config = dict(
    n_layer=17,
    d_model=320,
    n_experts=32,
    experts_per_token=8,
    d_expert=64,
    d_shared_expert=0,
    activation='geglu',
    moe_layers=[0, 1, 2, 3, 4, 5, 6, 7, 8, 9, 10, 11, 12, 13, 14, 15, 16],
    router_score='sigmoid',
    normalize_top_k=True,
    routed_scale=2.83,
    balance_loss=0.000505,
    balance_bias=True,
    router_cosine_scale=10.0,
    init_std_router=0.0102,
    lr_router=0.000728,
    vocab_size=8192,
    norm='rmsnorm',
    norm_eps=1e-05,
    tie_embeddings=False,
    optimizer='adamw',
    lr=0.00198,
    beta1=0.9,
    beta2=0.98,
    batch_tokens=65536,
    seq_len=256,
    train_tokens=294700000,
    steps=4497,
    dataset='wikipedia_en',
)
Below are experts of layer 12 (counted from 0) of a mixture-of-experts language model. Rows are named router (the router's row for the expert), gate (a neuron's input weights, with its number), up (a neuron's input weights, with its number) and show model dimensions 200-239. Each number is 128 + 32 x the weight over its row's rms, rounded and kept within 0 to 255. Numbers have three digits each.
After each expert's rows: "mostly gets" lists some tokens that are sent to it at least half of the time. This comes from a sample of Wikipedia text that the model never trained on.

# expert 23
router:095112116114126115097125072162103127175145118142111102135087147119084074155144127122161104170108173113170123039156134061
gate0:144140184083183120118108064158052067119103123124163146122117099115027158156125124112091141151091133130099109121156111102
up0:144123102100152129141068091123186173079155149177091086150099103070097160109149133104164162173139146110087162146137121163
gate1:081124142082100095168063119139128139142160075150094167136094129082099131217158109159145095192095222143165138081170108120
up1:150174145139154121106159196135114109133118195158127103107157116150135126084108146102105140073125135072073153194101120088
gate2:110134135122124110133104130113141184095137141169123142049090136152081093136087084165174123177121167086144121119163140086
up2:107137172152151128096142102090158174105138116128128089109168120153126080142130103095122117188125132111090080105186134057
gate3:109114094139162152185105128138089166115062120219122189116067108175155117209185136128110103150095140077172117144174137149
up3:137085150076132118142141101116178074097128152089163081109221144115139133070105074138143151067114137162117139147121134154
gate4:072144073095141201114161157155148118097066162055106093100106147087080145088079166066134169087149119125161096096092111172
up4:174169115131160075097077153126144125160155161164143120149187093110159091121146101130184104097196161079162157141141142168
mostly gets: " H", " B", " b", " T", "\\", " G"

# expert 11
router:173176136134113149117098123052144129179143135171049152111142085102127167171118142119124148113138191124129122064125131112
gate0:172089132068131128146155105153179147197081119178092113168178169076104117170138093157154123124105164124166143126106123115
up0:048143082180087072091089168084127110068162108103143140103123134126130173084126143104106125146095120121115125163165110104
gate1:138117177101114128124134071096137121149137147087129142158185098125117150137138069105195064100150108122172105115119170116
up1:139182129059156099128156126112115098148133144147120124099188102130059161111100065107143148051166111053177100108137156107
gate2:125119166177142141130066110073123122115122120202083094127108102159169144145117164174132098195087203148123167186147096158
up2:148058104098106156114121123135185131153132095053144158105165103119100083098106137142176066074168160140144090168058196098
gate3:143040110119101160102134126088077109109165150098149141149196111145069183106073086114080139103160146112134156128120133119
up3:129169118117161117139113151167134122131176114132130170145072141143161106139200153146081121138121189201150090181126097152
gate4:183098159122147121172139144066109137025125159130185157103143074116141121210084122130087152122193099099107172142128177093
up4:213087170135073087143087122138197089039171121175119085160169094149127143113153109142069114157124127102101108107175143080
mostly gets: " any", " rem", " dec", " Bro", " some", " if"

# expert 8
router:146141110100075142184106047075137152152139138140126165163073114101111151171175168167081091171136190131199156128080093073
gate0:134200156165148141146122101151134133183166141143138149133220104131094106192121133158136060119122120187136097117103098126
up0:135100139102105137176114145107099139107141112119123146112159132121185138047176174163103179153176128095108185179154144140
gate1:110060195113087122135177128184046130163180123146131118137164102128120084125148103130133082149138146117162124108117120095
up1:110123121109075194125093132121093091155175182106149160093239064115162110110088116078115149114187146113120125197116106124
gate2:063136134144081118140158148101068127115083119117129080206182121190092097181111094091142130162136134099147143070109153080
up2:135104152122082126167133124135127128111125132141114085150147120188150092111174081143164075139179125108097057074123133086
gate3:120115144114136128190154174117090141091122144184150071127150129099144162164121157107146145173177159149139193133153125102
up3:094152108084136042094074143083114178132120143147123097133094139150222128130139151129116055134127155150148135146067111130
gate4:115075086104135119101138138097115168093122097133132123057136131122110099223107145081139124120162161130114091110136116084
up4:120166145134150113133080186164137089136122125125109178142078147101152145118161101155143170190088086138123113077116207180
mostly gets: " a", " The", " his", "The", " the", " their"

# expert 10
router:075141082075133128083107113133082118110132148195145135127118101119066116135147127125094093107092127090172117131136130117
gate0:102144134068040114177160052143115136122141105151119118159148084096168118138143123227055156124094167127138155124168118169
up0:143111114090154130075116157182137088148135122169155178094080117142099166164142081122078144122090097123112102090139135072
gate1:156196124111110115137114138077137101095100139139150141106126096102092179084126097170087129142114131163127157141165100070
up1:118116142142069165096073126175095154126156100099117115157162184132179094157091181136197092078148124117066101107127145163
gate2:151097159094103073137122063115159115149099129084128141088138109113147171180115149086104142143150135096149157150161132143
up2:198091112124099186129154078134120138099136158099149137117150118145103112052098223133100133148146092063161227119139210132
gate3:137141106108119117155126090121110079078106123127101092121120126097145108240140134096119151142097148152099129116139134081
up3:109158146142117080125127119112116115150151144095129118028170155118130124100173126076139056097203151188152143115108119147
gate4:180128140090153101148120164145139086153149154137141093141045153055088198157127103122091128151135119099127098206076068152
up4:126113178186102102103134160159165140125163130104119135113147157124156128069126185119113193106176157137098155164141150135
mostly gets: ")\n", "\n", "===\n\n", " ==\n\n", " g", ".\n"

# expert 3
router:118156109100134177154117125110161181145116112145143134130079103087155178151132147146088113127131146109115107101065098127
gate0:115188096108074105106137129114122181142071090105113132148090069107124128141126077177067122087092144109130187167142141138
up0:105072159086061146165036071120110066150138143189099163136108113128160084200097106138145152115167179100097131116141151190
gate1:097083079161140149084121098133101216148174181166173070159115128168108109166110057110191153109089105136114137130145124069
up1:125078066213091162095098111076178164154111082130083107140128166165137128121114192133108127168150097124107106120066094095
gate2:105192139143094132179120080056162146131093103149133170072112083107121135116045179109130091180111101153106109117134133152
up2:087108128081158116151087119083114141137168117157163160117153096079119107097106168159098159109162083144084098112181085135
gate3:073114111111109129179114100081113104165115170131136144099119122120131121111193146054130128167126128126199123150172111075
up3:158164115185160163143121150105122128089138115149138096065125081144189144130131118119145181097155166088172099169086141144
gate4:220095099125153091078060095116112157123146135114101123123156111121107093132092150148167151193098188129128163111135134110
up4:127131152094134125098157156100074077142129124081139123160118209140161175193151167082144131151166136149218024107158102168
mostly gets: " season", " School", " team", " League", " series", " University"

# expert 30
router:094133087131087148154090129106138177125131181139166143119160159096091084145119177131123097152153240140201142137135074155
gate0:092121117106152101116086147121087113073168096111153117124165141078167153104102149107121096160189134191100124146081069057
up0:096118174160112116102165126210155126118175115111138140134140152193118112112141164152090145133129100132182128115123125144
gate1:094164117184105113160157133062091104081178164104088086098077104139107107177135160177133103120162147149057209159139113120
up1:162136200152117197147073155107118094167155162187135136100089112137097115168144101076141125124140146083143139087112135115
gate2:074125137102117120112114145090085176123073148082120165141130172104091147181120108106095105110118195112075133136123138128
up2:171121084072102116129104201207179106125187099151087125158056140070083098094183116158134146170070141176129132122186136109
gate3:110081151126108210158065135141115162149180149168121152091094127144035090124094109154152151157146126103095138125196154116
up3:087203151140122106115132124110161193175148142066090088233125150148112099080159094088179101094085126154109090100134144122
gate4:134126142144140120098145112155138151164107111122086114109125094127158131132152110081182160111139147121143206030147147135
up4:164149171115095133208114140139135149175120128156126117123119154161254122131217129137113135082153116140121129091128145134
mostly gets: " their", " d", " his", " new", " D", " its"

# expert 21
router:123134141146085149119063098134126102155161134177080149146113091170121144097164128177103092126093188100112140039132084094
gate0:131081150180092112178099133113095142153162126137174149145096142130188106135115085152164111102076139124157111075118089136
up0:102137096101120109132139078177183159098066137102068102161171121107142111102113168094091106110141135012228153176109098151
gate1:134170103126189086151113074064126119070140119154101100160128089082147143124150111158178086119103136134160174156122115136
up1:105091145135116066191154150116121166180089117156144106119173099115170078151168127104144132175153126124183129093113122123
gate2:176134143111141176119131156095145111128134129144095178125136161101099172157113103132146113122107130129155180133117086128
up2:147119157165150091138142175060109101077074170148154122150138106140085090136027112144132137117160109099135145150089139152
gate3:107107133195095073141055110073112119170142143143092104054135110120100115170121177137120134102129134054172128088138143130
up3:100134124160101026157040105084151117189119184168093141097159101143153119195135177124116116133078084112160131112119139155
gate4:193137121156107108150145128064105162109143082131110149129147118162061118114082097117096170140165134165168160188147068041
up4:220138180099109107114187190105169111073094128098107116097120079128144103090130091163108100126107111104120151115146098108
mostly gets: " de", " De", " V", " Mc", " El", " Jo"

# expert 13
router:146137096088093133120123090096156129185139137124101113132088105068119113083170123101084061110113132133128122091104073109
gate0:079145160107114070040143046050177105129168154063106116120097132167138096133121102079153141123083174110194119130154111126
up0:083107143139159143116173117114137127159149149105071164120081140110098116087125072102110138095106116108166120096130120068
gate1:111162096131113172141154141047134123138183110134124120100158115126144147140142103164102167183109116130105136116123135100
up1:080129079088118162157119156053149128154176101155135051097145130193149134124146088150092179118082136152095129127145154120
gate2:199121129177102128074145095150129086164203135123134159125060099139145116180083147152103106139142163137150112161100075074
up2:104113060242117186143129129084079066094182153095111169138157099137132134134195163135162146171140134104136095091141118127
gate3:129113101161088116160089127116088131150104101135143141134137082095106139147126229150076144141119111107143109098091132137
up3:164146124140179129149075154108155150147118143124081162196163075137103107159140152183103118142130079113129078148133129151
gate4:123127097099137165109108146159160077155144136127068131159159084130174118113079084185188131204090157169167193067154107171
up4:116117142133110110088137056146083115134144137132143160157092142129128092120114169135173067146124197119158162090111121188
mostly gets: "%", " km", "°N", "°W", " mi", " member"

# expert 24
router:120139160144120166095120141090099113082106110169141178137120120084112180116145128116101136147060180174151109156134142133
gate0:061178185198096081129105089186114090098133080117107123065175178113109154170062163124135107096098124097100093101133117041
up0:166110111108137175108204095122187146194129145065165147101166161115109109121212083174175149090150112145155083178098108133
gate1:136144143158119157206177126108203160140123149133139091127158163090103136091104101171108135120157140126118119126079156106
up1:139113152112128139131119165104131125113112127129072173071204140174132091112190124156145117135131101130121113102133104153
gate2:156148138118104195141188077103129098047116085182165152102098148096125174079129166160109154200117167084158173181098132186
up2:127129074141088130148144161120110128135118103105142121161150141122113118168105157106087155130106096141126179116124124128
gate3:134084105116151143105166143081113109090156138126189117090147145111076145146144128116094114057117146148152089097090150111
up3:136191184116183115153119094170138153118106148171125125149137159130160136106093162148167098170106142110087119109183119134
gate4:138099178047168158187084052053063165084115107149149067101110086121119158141144098121065141109076132094054100165179095156
up4:199104143145121138085121173149121105149122128117096115164082143166163089135137135188116111100170079141132134089077103113
mostly gets: " j", " rel", " Ind", " res", " acc", "|---|---|---|---|---|---|\n"

# expert 15
router:117158139085115107217097108097153132105158110136110188106160162135122161155158148126141149115127175129179126101141102085
gate0:138136174182150098145147152114130122157137163103119139116175110106191128100072147127074107164114169080141129151131100172
up0:131136122166070104127193143107198105083120138177112134145142144139119111133157235138135120053119131136155158172129127119
gate1:090103068071141181135115116151148120148102105092121107095103120070125134133149165155056123145104122118116177107143161147
up1:193134106067145070139187110117185145080126116136121111177143139093111131094129110103143144154145110149180139134115123106
gate2:095146155195141111133150073048123135114135121125154159101129128185101102095106172131078158136164219094148101140149133069
up2:093197096102142164111143151159117087112129105116109133173149164113132129088071145137129148127159186143177106102086076133
gate3:089154125143148080080167142080152086107122099151158122135148111120124172109086155180081142114155126158156090058150104111
up3:113145081124099114129102149143128155163075117121106156165124125164151133207172108136130117047125100121136128168112132116
gate4:120131138119120107161161100059155080128088122070160161115117130134122121119127156104128139105164128126184171167087136109
up4:201155091130138135065109173141126196135103152140140128135119105158157155180154124092092118109104125120096098148113127118
mostly gets: " his", " her", " more", " their", " same", " many"

# expert 18
router:108103160119150133146155143158104167136151156179070155081087083146085182120145098149106076156086223157178132147152105083
gate0:130120157129162108146115149080085163182137082109186154088095122127034143166026163165105124127112103177132164123099151053
up0:150119142151149128116168152123140135192110118130155145046147144115026144164075126119101156161105140162139126058090145080
gate1:147123133115146122155181161132181108126158172203110165096112109062089123153084130130123120098118144133137139149132118102
up1:093135148146125122150138156098094098076164112114057101075171172159101093100157132115166136142119185146110159129161136157
gate2:118068109122128218105182141121161090094152119165100109112147121061130103156105105140097129121138097057142149081160132147
up2:112194134052176141144087197086064191104114154066141119200147140196092104106116151100062170100137114137103092130123175093
gate3:115125136136110143117100159100102138121107170085097188146122160137129096141132123090151126127120148095209134101145091051
up3:136107102140114104149169099145137124127170099110176084138192147133171135101108105087144135110109115109093131154129121189
gate4:062157114130130121163146142127136104137111132098117073149144104110137107097139101176099175119119182179133118109195100151
up4:124114124115136134101159127141142118096106078118143116105129070135118093106144068167110133135110118166187078105155076104
mostly gets: " Re", " de", " con", " El", " co", "ri"

# expert 9
router:110099160116153200160114112097148059181150108127085180125076119080106244139195118155112101123123137101130158116120116122
gate0:070121183099099148113095107062097103102136147242173104133136046090180104166141092137160129123125163129133121107141133081
up0:139140060113127135142131127173131156134132109061107108116111213128088142089132129115106160118171115142165161142126154107
gate1:147142153145139138141133155075113089156115134122110142164143113082146114117129131175075125166146153068173164192163089141
up1:130143091092112123081083149132149168082182095150121177133088097116105094200106090094170150121094167115124114100122151152
gate2:115137181162140100123121168072074117141127142096065088135066111094101163125137156173089092086128140201183097118131162143
up2:128132130171144149119109133158163092126124153078100116153156177058107152082169121094073081138153098176114082151179084103
gate3:099112119065149184162149095131124167165124078097133142140166125095096164179147083191076117097141119154109173157160123139
up3:114136104101168138125141086159129147115088075092147136142188128102127176133129154158082164143114133158116158124157193178
gate4:104208155182163155229149133127171136163177186149110060116134098110074132115140095102109176113113173136092110138083144126
up4:113096080178071159087126148113103116138126059193090080155135104138142083096134165144149139141125078158148095081175132173
mostly gets: "ira", "ić", "ville", " California", " Street", "idae"